Weights of a small mixture-of-experts language model, trained from scratch on English Wikipedia: width 320.
Below are experts of layer 5 (counted from 0) of a mixture-of-experts language model. Rows are named gate (a neuron's input weights, with its number), up (a neuron's input weights, with its number) and show model dimensions 0-63. Each number is 128 + 24 x the weight over its row's rms, rounded and kept within 0 to 255.
Before each expert's rows: "mostly gets" lists some tokens that are sent to it at least half of the time. This comes from a sample of Wikipedia text that the model never trained on.

# expert 10
mostly gets: "–", " \"", " re", " (", "d", "("
gate0 [ 99 153 126 174 134 141 154  95 114 116  97  83 149 106 106 145 129  99 128  96 133 145 143 151 111 100  73 168  94 152 150 102 129 158 125 143 150 135 116 120 125 116 112  96 120 182  86 160 128 141 138 142 141 126 152 114 149 110 173 125 100 157 151  85]
up0 [148 126 104 153  94 147 162 133 122 152  85 124 138 119 114 137 127 105 143 123 114 152  65  96 107 137  87 123 109  98 139 132 131 142 111 112  90 128 109 116  93 109  99 141 131 139 117 119 130 111 110 105 145 101  91 144 123  69 110  82 108 133  81 122]

# expert 13
mostly gets: " with", " for", " to", " had", " has", " have"
gate0 [190 113 140 101 105 147 154  89 113  99 111 111 146 121 115 125 134 112 141 119 125 129 151 124 110 113 128 164 159 173 157 121 144 183  86 143 127 129  40 113 153 129 148  80 111 134 142 125 124 185 126 123 125 154 150 103 111 103 115 151  99 102 140 107]
up0 [132  88 125 171 156 129 161  98 118 155  93  76 113 117 128 128  74 114 160 125 157 123 194 124 112 161 138 149 151 136 116 171 126  66 143  86 182 141 125 136 178 160 136 125 139 113 174  91 133  88 148 140 130  93 140 125 171 139 137 110 129 127 101 145]

# expert 7
mostly gets: " who", " not", " he", " it", " It", "ag"
gate0 [141 172 100 117 119 131 127 134 134 129 159 128 115  77  97  97 125 123 156 128 168 172 175 114 114 131 149 105 128 134 176 159 116 169 119 129 162 102 133 142  86 159  80 141  89 137 137 142 113  90 142 144 104 126 144 108 121 165 148 125 126 134 108 117]
up0 [150 142 119 128  88 130 170 151 132 117  84 136 112 129 123 107 105  70 117 135 114  88 100 113 128 126 127 128  97 149  66 114 123 100  95 129 111 160 150  92 120 165 130 126 109  82 159 147 131 142 105  85 138 162 126 121 105  65 124 147 107 151 145 138]

# expert 20
mostly gets: " a", " \"", " an", " A", " O", " E"
gate0 [138 127 101 118 118 107 117 129  99 127 133 146 129 130 160 129 115 133 123 153 148 105  96 142 136 112 119 125 128 158  85  94 131 105 104 127 122 160 146 107  98 101 135 119 130 109 116 130 138 119 120 162 134 149 165 125 163 154 145 137 164 150 129 114]
up0 [141 112 135 145 164  85  69  98 138 140 160 124 131 114 137  98 130 109 114 100 140 164 128 107  95 104 127 145 140 119  85 163 102 104 141  99 132 126 132 121 150 113  95 139 168 109 131 161 120 155 105 129 124 105 114  92 126 102 146 166 152 136 117 158]

# expert 6
mostly gets: " 0", " 7", " 18", " 8", "%", " 19"
gate0 [102 148  92 154 114 138  90 162 119 131 125 128 186  93 100 122 141 149 120 170 119 160 153 135 171  91  98 147 151 149 156 124 123 165 102 128 109  93 135 139 117 171 129  91 107 118 157 183 177 138 132 135 160 106 158 151 119 108 126 119 124 115 180 156]
up0 [157 130 107 116 115 165 146 126 179 144 111 141 117 101 116 180 128 123 138 136 171 147  56 127  91 125 104 105 128 136 143 126 121  85 172 143 108 121  77 140  80 151 100 202 142 115 137 186 133 158 101 161 106  94 121 158 113 130 113  93  90 138 142 129]

# expert 17
mostly gets: "ical", " one", " American", "ional", " 6", " National"
gate0 [115 142 129 142 132  92 129 158 109 135 158 116 147  99  97 134 119 133  98 131  99 124  99 139  94 114 126 103  88 152 146 126 136 150 137 120 133  80 146 132 116 117 137 132 136 134 100 162 128 125 102  97 132 108 132 139 125 131 128 172 132 133 163 127]
up0 [124 141  49 133 153 122 105  97 135 106 170  85  82 118 113 138 148 140 150 114 108 108 104 146 113 111  87 133 166  84 114 104 122 106 137 109 116 118 223 139 144 170 134 121 110 118 125 135 145 137 104 129 152 131 169 147 156 137 102 102 145 152 130 151]

# expert 9
mostly gets: " his", " from", " the", "The", " first", " their"
gate0 [132 127  90 172 167 144 144  87 118 133 143 132  96 156 143 149 154 128 144 154 147 192 112 146 110 182 125 137 135 121 128 160 134 117  88 136 107 131  96 111 107 125 130  88 140 126 113 141 112 145 135 109  95  80 111 138 111 105 131 171 143 134 130 162]
up0 [182 119 112 125 115 113 172 108 109 109  98 118 158 109 131 146 116 149 166 140  93 159 110 130  96 161 101 137 162 171 119 121 138 156  91 117 132 109 121 148 129 110 142  95 155 109 125 111  90 148 103  70 173 118 144 187 110 129 124 165 151 159 112 146]

# expert 16
mostly gets: " University", " States", " school", " American", " York", " team"
gate0 [138 148  95  88 105 152 149 124 148 125 148 149 148 125 163 102 122 121  87 142 155 142  79 153 148 108 135 113 134 140  98 133 101  77 130 116 138 165 113 100  58 137 129  92 133 150 108  79 138 125 125 149 110 123 149 108 153 111 122 153 130  92  86 137]
up0 [129 126 110 142 113 148 108 100 166 121 147 105 117 119 125 122 147 148 156 123  78 148 163 140 121 138  86 148  95 136 149 126 118 148 125 105 124 125 133 111 173  99 107 107 125 170 143 127 114 145  84 107  81 110 138 113  97 122 122 103 124 128  89 129]

# expert 4
mostly gets: " and", "),", " which", " ==", "\",", ","
gate0 [132  95 131 120 130 137 159 158 149 131 142 146 176 156  88 190 124 136 129 143 115 143 135 134 162 120 114 118 125 154 155  68 150  69 122  71 147 160 129 152 134 139 143 125 120 109 123 128 168  99 171 130 115  81  92  93 102 173 105 122 111 123 125 120]
up0 [137  50 176 157 141 129 118 155 105 119 146 108 152 126 160 144  93 168 141 101 109 118 108 151 112 110 150 121  94 153 135 114 127 134 132 105 106 151 141 166 126 143 168 130  92 134 141 147 135 113 118 147 130 103  69 119 149 162 101 132 111 138 150 116]

# expert 23
mostly gets: "he", " le", " Le", "le", " De", "pe"
gate0 [106 138 162 147 133 123 165 121 102 142 169 158 117 143 159 109 162  92 133 107 161 120 136 126 145 146 152 112 113 162 161 129 131 126 154 129  88 166 103 134 158 131 151  97 124 122 159 126 196 152 148 108  99 133 146 126 118 132 138 121 162 123 109 159]
up0 [132  85 124  96 152 132 144 124 152 132 129  82 131 158 164 113 114 170 178  94 131 143 130  97 134 106 117  92  76 112 162 143 136 113 131 127 183 167 131 110 141 144 148 114 133 146 117  59 132 135  98 111 143 113 125 174 164 134 129 136  82 161 156 142]

# expert 18
mostly gets: " University", " team", " school", " War", " career", " School"
gate0 [ 98 137 148 106 115 170  96 131 132 100 123 113 135 130 120 165 145 181 136 148 133 171 119 110 122 145 132 123 126 133 138 153  92 172 108  99  83 144 128 136 117 153 110  90 118  98  87 112 124 103 138  75 157 154 118 110 166  96 136 100 118 119 128  98]
up0 [149 128 109 166 147  87 176 142 134 124 117 110 130 128 163 104 101 126 149 130 170 159 108  80 149  95 151 114  95 133 129 173 156 141 181 138 145 109 125 164 140 139 107 129 147 138 175 140 127 141 111 146 165 103 108 120 153 142 119 152 156  82  79 108]

# expert 22
mostly gets: "ara", "son", "a", "ae", " La", "ana"
gate0 [ 94 121 139 124 129  88 121 129 116 124 166 122 146 116 149 119 132 147 112 182 137  97 117 182 119 132 166 126 153 151 141 113 149 132 105 122 135 153 109  91 137 183 151 129  81 112 146 122  96 147  67 127 138 131 120 162 134 142 115 145 174 108 122  97]
up0 [121 127 114  86 109  62 119 134 163 118 122 144 126 136 156 122 143 109 117 149 129 158 129 158 139 114 141 109 130 151 137  97 136 118 106 115 143 118 143  86  88 156 114 163 109 130 144 123  84 157  84 184 134 117 145 160 117 165 128  78 129  94 117 140]

# expert 11
mostly gets: "rop", "ak", " art", " organ", "ot", "ut"
gate0 [105 115 120  54 114 141  96 116 129 118 131 165 167 122 150 141 102 151 151 105 130 128 100 160 115 152 139 163 104 148 162 140 155 120 138 130 171 122 125 115 119 136 109 123 144 120 136 137 123 128 124 160 132 140 121 126 118 153 132 129 143 136 106  91]
up0 [114 123 138 147 117 113 146  79 113 113 121 129  89 112 123 121 107  99 134 133  83  91 172 118 115 143 141 106 123 115 134 121 148 119  96 116 155 135 148 103 140 134 119 124  99 128 116  90 127 129  98 106 121 141  73 170 107 101 127 121 118 129  97 143]

# expert 14
mostly gets: "|", " Ch", " ch", " Ph", "Ch", "Personal"
gate0 [149 139 125 126 139 131  66 123 180 132 144 100 146 171 152 155 125 128 211 143 114 171 131 118 140 172 130 110 114 122 142 131 121 134 102 107 100 142 160 172  97 142 155 107 103 114 149  90 130 135 122 104 129 117 162 109 106 145 134 119 183  97 154 135]
up0 [ 66 102 159 156 141 125 176 107 178 126 108 114 216 120  89 118 173 157 126 104 119 137 132 144  99 160 104 132 106 108 110 131 108 161 119 111 124 125 169  87 113 146 141 137 125 146 148 117 112 110 105 159 117 103 131 128 117 118 124 153 171 105 123 114]

# expert 15
mostly gets: "ar", " Mar", "v", "enn", " All", " And"
gate0 [144  88 145 131  93 134 108 120 112 162 128  89 134 108 105  95 123 159 116 163 110 121 110 141 176 160 133 114 106 105 126 123 144 145 112 137 144 119 168 163 148 134 112 106 110 169 133 137 120 124 104 131 121 128 142 198 118 171 153 108 115 115 117 146]
up0 [130  99 157 146 163 127 141 103  79 164 123 115 110 160 157 125 157 132 150 173 123 122 125 153 131 163 126 182  99  73 108  83 105 160 127 121 132 142 142 150 134 163 153  97 128 121 132 143 126 117 162 143 115 170 152 167 181 149 156  96 151 101 159 104]